config = dict(
    num_hidden_layers=14,
    hidden_size=384,
    n_experts=12,
    experts_per_token=2,
    d_expert=192,
    d_shared_expert=0,
    hidden_act='tanh_gelu',
    moe_layers=[2, 3, 4, 5, 6, 7, 8, 9, 10, 11, 12, 13],
    router_score='softmax',
    normalize_top_k=True,
    routed_scale=1.5,
    balance_loss=0.00831,
    balance_bias=False,
    router_z_loss=0.001,
    init_std_router=0.0222,
    lr_router=0.000511,
    num_attention_heads=3,
    num_key_value_heads=1,
    head_dim=128,
    vocab_size=16384,
    norm='rmsnorm',
    norm_place='pre',
    norm_eps=1e-06,
    positions='rope',
    rope_theta=10000.0,
    rope_fraction=1.0,
    qk_norm=False,
    attn_scale=0.0884,
    tie_word_embeddings=False,
    parallel_block=True,
    init='uniform',
    init_std_qkv=0.0181,
    init_std_o=0.00342,
    init_std_up=0.0181,
    init_std_down=0.00171,
    optimizer='soap_variant',
    learning_rate=0.00134,
    beta1=0.95,
    beta2=0.99,
    weight_decay=0.17,
    lr_head=0.00351,
    warmup_steps=200,
    schedule='wsd',
    decay_fraction=0.605,
    decay_shape='linear',
    final_lr_fraction=0.0,
    batch_tokens=[32768, 65536, 98304],
    max_seq_len=1024,
    doc_mask=True,
    train_tokens=372800000,
    max_steps=6097,
    dataset='wikipedia_en',
)
Below are experts of layer 11 (counted from 0) of a mixture-of-experts language model. Rows are named router (the router's row for the expert), up (a neuron's input weights, with its number) and show model dimensions 256-383. Each number is 128 + 32 x the weight over its row's rms, rounded and kept within 0 to 255. Numbers have three digits each.
After each expert's rows: "gets" lists some tokens that make up at least twice as much of what it gets as of all text. This comes from a sample of Wikipedia text that the model never trained on. Tokens count by the router's weight.

# expert 6
router:112125154139205116124112136098097131111122115141143123099145109149137099137104146112135128134116144098068141156125097104113103134181147132167111101244038115151130143153131125128084169103103037132172122156134095113180161125130139100182131168142201114102086176046128105157141126107111138135125143149131123155149194131121112112128114107080115142162116144127164135122099104137145086111126
up0:098107109155168085120087061090127153163173173139127092077109086060123142159108140098097151140112126140137106149124146128123148136113080121144108082161127107145093194116073044120120103138100150181140115113136055137195166123143090154071142126097109151128127139125143103208090093114140035096136060138117117180121154103068155125067054095176129176146106109151170209122122108112155110142136
up1:084134111124100098128119124106193091152132148165105141172134136170149153094113129140115151101126159104124152160117104142125135131171090154112136088179183137093132141075099170198102090150052147145140143142063161150124137075154118118177158116143115133160165107094108133109139102082218065161091120093128126121148140131090152153089083152108198175165119126122047131122158126173153112085084
up2:165141143151081179137033145116155143078116114130117080129174176102102133083130126135183097049131127076068143150129136124151157094164143102156124168153099149080100107139100127114123128124148108124059156069177156107141160151081173089106119100128143069160142103098060090189117113100149178129150127114189115200119127163153102144124122059099175211162149129126118103202119131175169172101124
up3:125092127108131041087092216133127145106156167111085144146166090132142091139081139199113132139103100096090146144095186122214128162080083197100172114135105109114113143134167169101113167091090154123136139144108093109140114132060125139158107116107178125152122153127124123091112060086213128208115164145190150183127189089216043107144077130149113123134072071116155162124133095163159150199153
up4:047110104165137088177131133148038110212116155120114102078108105139165099102120105141164134115143197128181144131081094093133114156172162136163119092147148145092163198144144179124086070130151107127146097112063180089173064135129229102189166136151153118140061137148123126130121090198124103133071173169077139102161144131188095116132138103155133150152107156105123117138116103123112139078144
up5:188127122110182161166111109108166151152135143099160137074111124161110112125137074107147172121177132173080147148216135170191126156114114119211123118200149142182172138181115131141072090142175061120119109098128110144131180114083131120141148131122181128082132075129132164143131111156135106125029131120095154117108096213150111115112160131114096204120123149119116157127144150128110087114142
gets: ".", " | ", " ", "–", "; ", "| "

# expert 10
router:122139085150064107173121135083203115121147118147117104151152136110150110129143160145127071139081100091127063194149142127142123127182066132170058114134098144148122143142140130131072128106121132189088139123136136107178097097111060123133187164113167150113183168138105113108108074146118151171081116094088136107083122099100096156078147126111121136131186089141155177160092155096145087204084
up0:156159137170130089156142097155102103104143087114121091073140089083096135095140125088120128126115054142116170147148158085059134117125110135115108097116102181116155114131081110099148152185139129183155175153094145162129131110124093083112201162150179109156157146136123000173117100119146160153104153089142166099103106075159069122106072168136118170053141131123185146133118206125140125157087
up1:119160105058075137176141129121096109116149132180097124134127086142125079050080128140062166149109150122090128099091113114129187106146154196066123152162117163114093131175118104134107080107202117162149110160181130120175115166105163116136192157167094083130166098109108126105106124136107122125136097152112163146098132129100108089125124131111121171105175124136160153150165198130144062130090
up2:075154138144161095159149125159172158105159158149143087139120104107179144083111120063120109144096118133124097197106123173050159170118132151118097136193165101125104124126177182127132124125134146142120105172101166118074134123153094165138167075096154121142113151203150072153106127185107140175122133079104150111151043157113102049075065155158125130123106151159153128095188156132115133103172
up3:080113161100083144056077101124159173094148135088114142101166089105141080082124083154139085108122143060161092143153144161149079167132151135105170124142132079097073150150084132098156154134151111140120132103140082165092151073084113118042133173155105153138108164112091127125165116107132139136147022106110100119153075132126138132204162132128076116115111107075091153146118136151170122165144
up4:149150130108095172160086171152083111122120163181073108095108143139142179140160106189093123117149110166174158131133109131128166105137092151117050192133144143059135120125169106122133116116142159123155140101126106108159146128100119139090075081121115189166111145090109149148106135189141102161146115152135126114139177066171111092077153098138110119080117089106139174120142164120127099145142
up5:117126166122134149151126081055174178131151115177117114085059059061174130133180164114102070191170153083125144127127112129145102122127133129083108116153105099138112129097089125167122105080094135139144149197162072134110139119097155154121086132160137134149119069128132143070204101056133113128127111141172128177114138173054129090117172131108147150176166115108127168118129148089142167189025
gets: "\n", "\n\n", ",", " to", " and", " of"

# expert 1
router:124112166122117148135187139129175085075176110120116170063116142139147157100115094134125134101141149172141174144148075093133099053123156160231084216070151136150139121127166092134129109128087113114069115139140122136081158136149126129102123134185113150106108143065101129168125104172138120154054181132138081117096166087109119139155148137100090064105190138118139097131146193133056095164082
up0:222136115121100091105149113125115122075136097117177198088164140109114117122161136217132165152133177156093130166165089141151104076084183153087133111145140153137148122121120138147106143065119122191128147141175107178150159155095135100133101092159054204120159114144079107047113089148137168129112122083049148143092119075114156193131146126140146197080154159110107090156106129145119155087098
up1:174134129096116112127163122093135129131116081131099134150115105127127122074130136144123162178072154104149131116132105166127123159136197124149134127168177093126137139130124127110175111125193149123078159183112113110101146116107174124153185147209082067116198131118119195127168114162071122178089146086066150058101143071127076126132175170112137153087153104155132119121196089117091121173136
up2:209140096126108136067133074142116137119112115107098102119129110143133088113148141118106078076134141162102185085129130132119111063082103115101135079108105086132175131152113115132153093085161108125135114159101171144110105130156151143134126167137136095079079159107121199101132139147114118136102171128098115182130205146092138152133156128231096088133115117153086109033148149109124160094143
up3:105152145180127125080170118153129146093110185171156162104144134125078075092112100123142148115182141174129171113151137109104061120101113104086159116067155079103155126136107135129106106111120082092073069109159118063121092163109128136162112097118104140192097160026085128121144124129126157176134047085120154056079160102128134154088116140132083140140140141085166159152155115104145070097139
up4:134086123116140200125128135131179124105096084144157125069120183136144100124084146153143113160152124128102108143102128095144192044169187214087174127145131123094166149085140073225125101097113101097126165066091131127103165067152086123178146144109196136133072154104105134147165134141141144086094164110100081127175174082138118127119117173128134097145169175130101105149120144151100127142127
up5:104081134145124155180080144134118127117120149116168110118163170144140121166123146161098136095140145141139137161158114101126086119139097123099112117155191149116123137081141152095123136094124108115110063117120132104096082099122162176151075092106130147117144118091149188120078153211155111129094155117193108114149105167142141098092106142160107033055150151174110068153149116127081124116151
gets: "1", "\n", ", ", "\n\n", " (", " in "

# expert 0
router:110146074136163148136152125130134096131090140123105144152089192142169090175155106140141132154104116124078033132153105111115162131087132110144142151157135123172151122113190123157093087062072164176128107146144101158072152116132146065108129107123096077095083153088166114110159125156074163178159135093180164041110148121149125164085121098217081092126120032112096118144116144079101097110079
up0:150168102081182106140129115162138168169120177161102114184086125162077193126128151207149069173123202127058157135174129120139125145108112117094113116126166098114123076164193084158144101148070138161120141102120120148156181092104127141130182186124077150056169165082104105099187166137092148151186140136155097151060174197114145146130126190130126106095120089139110129146115140098114122174137
up1:150163133109131134116130103103166148117135148108126065124146126120160109109088138105119096165108120112158176112128181083119122100116128133121146138161146095173063137187168101121074167162122167170166140128127098084138176133054108156118145131111107106148145141084070092132145193189079148118124068172132137122138160159174051121119108111135137101104112123152113116108142122131172096097096
up2:115156146107160059146095175106117187170161160150165142089115092139123115119138136089142095121067098175178069098088089125156136097125160156073127138144134158137090104153075134114139132150117129169143107171072154118109109135130138103163096068145155102123073124086198166147127110149119095121175152112177167101203183116175117112112100218182108102117158161093101166096138094149127136146095
up3:156149100127150177143134127113088141177151079101139172140140110112096122145109169117181166134102115068106081072070106172154107136098147125133161144209181112104118166129079078098087082151130168115106214103120082128136115145172122039114134108141131112158115132139127150139126095179177103134152138099162198112182059102112106123092103105146102146094162145124109076156091124095097125100158
up4:125104039164118094152105133104155149097181139114081130124189140127106140124150103155093159111092101113090139151154114095180137070123144122117122122089140146108111104068148148125077140098105129108135118113066151122104090105072108129119066134183146166081081098142154181152104168111125085085158085110146102139136122154189081123138086071113109140112082140216177096115125119083111089148170
up5:128168117044126168145150114128107118112122205134088092135095141108129136181152095135120170125144111194100133084115162129110140121076111138158080162105158127113089139109187146066166155118119170098097175104131121116127127056091132134141094123115092151102154101066193135118117126166082110112144094121144085130100135168139174073170091107159109149118196132100172161154088168148138157154144
gets: " |", ")", " |  |", "a", "==", "==="

# expert 9
router:113115159091113073134119076153161086096102113157087135131128126101159091127085132160092123082123150167056139129147067136119141067077205156089092151130082169133091154122111147155122160129134089146126159150168054164081146110131137089178122118189139124176064108093125165135150151136100151169172131149180174119140106122087113140173115101184128183143109106180134155137151118196105154144120
up0:129069100118088124120149081138098131095142092118118164109139144074144077183109108171119113157157101140130134174196134171136161118123137125160042121180110157111158120131225111170144148187170106124145166173132132132144199109153076118119158125087180112055092113086151158166142178159138138131188085102152143132188126134115113089165102133065179167172180106172093145184141135174104095122075
up1:167123088114159084087175139139156089121138099111090163201119114162103149128135092099139118098150117166120109085180105097123120166079165117151098203181152168105128141102099172156106144112110106151124168178142141168091062142115128119134154182131135134096118123153124109120135153140134116110169120093145128063100110121130155074099130067087168113095117147164104141156123075147195113093169
up2:179137195149127137139137103051089140102171082092182115132107068122142117122118107137104086149119074064243088137115115090125194125123157141175182125162115112112120114117117153125161123103160126136150171131171142065099088159155103138105177110150118140175187139092133098104147175155105164075139114152148157108108112115124121191134073135093137134167124156119132110140082131186122167111145
up3:065125132081108178061173113121143102147092081165158147043075124115141132126182115185142079105094142136137130087113113141102143154091112126088098165191138146144112122142149133111088169121237115124114151122124082143149161128078158143171158081129118069141097168078122116134125056096215176172159186149071067100174123186054103153147125145078149126125093141176183142093114103182200114125133
up4:094112181189150104139162050126151147113147077153101179072081071106100127094133138098153145116074114178168116134136080142102153057059099107098119102141166132136130148190116111097059150140110133128161113227127148185108185144206080148127104153098165094142106181117119150110089165104130111131121086144126095079071136136088142122144167122120169117139141095148125182139068109164165094114073
up5:097105147139155112119103123113095110127115092134138104151150110159121150096176107126073164136097107191080126125173116124144140105103128139117151192117122107129136114124080165094159081116145115097135134127137142168118188144127143132101137131121143165181125054148092093093083155058138145170069150103117186158116153114125101077164112137122153085167136100157145161149084101144103026105116
gets: " the", " of the", " a", " in the", "'s", " in"

# expert 4
router:106085118121089133139133139139071151093156145166092082120104115138093129053093129132141063138143106079132136123125063179080067143096051132196050190151100131137114127149130133160070098182082068163086146172177099107092148117099051159152119113137129086103090045112149059101135109137122115122196144132172134099120195081147114082100125083135129124097166154140152160116132144151109085111128
up0:120167140162098101103113047151127147076159129140117137120102124129114157120120079104041085113118076079121103112081114134122166169158111088078123127119060150079157112157085139131117094208115060096109125128134097108099134136116111132080185139145157095106166112126169125150085126032165147108095111129127114088120092065181112128059125125105120163132117078177119143075138114170099149159143
up1:094086100126185138157167111106112126157160132154098164113181143171116154165057093132092117179134113107132139161108106129193136130071094145119128120175172186130116141146102139171117180081079121144135071143126078131146129097125150171130096118094149131111098128113081145103130145138168111116104145134170106137160150116139076197140116148121131116135141142161190106207076099073177164194165
up2:079053138085108148106092177169176192109203147095112142187070187118158125156118075187111107113095101112060125097108094114130069152077188138135099107174114183103077116162061177136150136156146141186110064160162130113150193154144120151154139116129126100138150102124197079174114094104155147135171122120096082155121168153115137087118087152110102132147140167127141168152178159149104113184157
up3:110187128083095151130063097151114154131135093165132089123123102135124139155118160124134164134143173091138110114147153134140092107076158119141177094127192143115158182122075142092144122147125137131143188135180122127048140135113188128085098173096126078108105094193156134212115191096128104084167107168160147195171060098095157132111122078193084161146144190170129128154150047141149130119087
up4:197141135168145102132122162126176120082136152158095123109130116143187151149137099132144099137138116135112165140105126186105088115087203093072159085157144175113115143116112123135211104107139108140176126196136173172128150086123078179137139110113137100081163154098143124111147045228126210117145142140160140139120122125130156117162143124172213081134135210117141151095130120125093146166117
up5:108132153116104146126108155185164142137181075182120138120155160171101178096182152115110142117188206087098077085105135176134094083137067199154161099143123099108135136099073146136105150210125150118135179109135120142066216097124095128155079159186118103190155129104123091062121123164129097133058154125073115118112120146158148174173111129169133137163097115131114107162090150126053140174129
gets: "2", "0", "1", "3", "4", "6"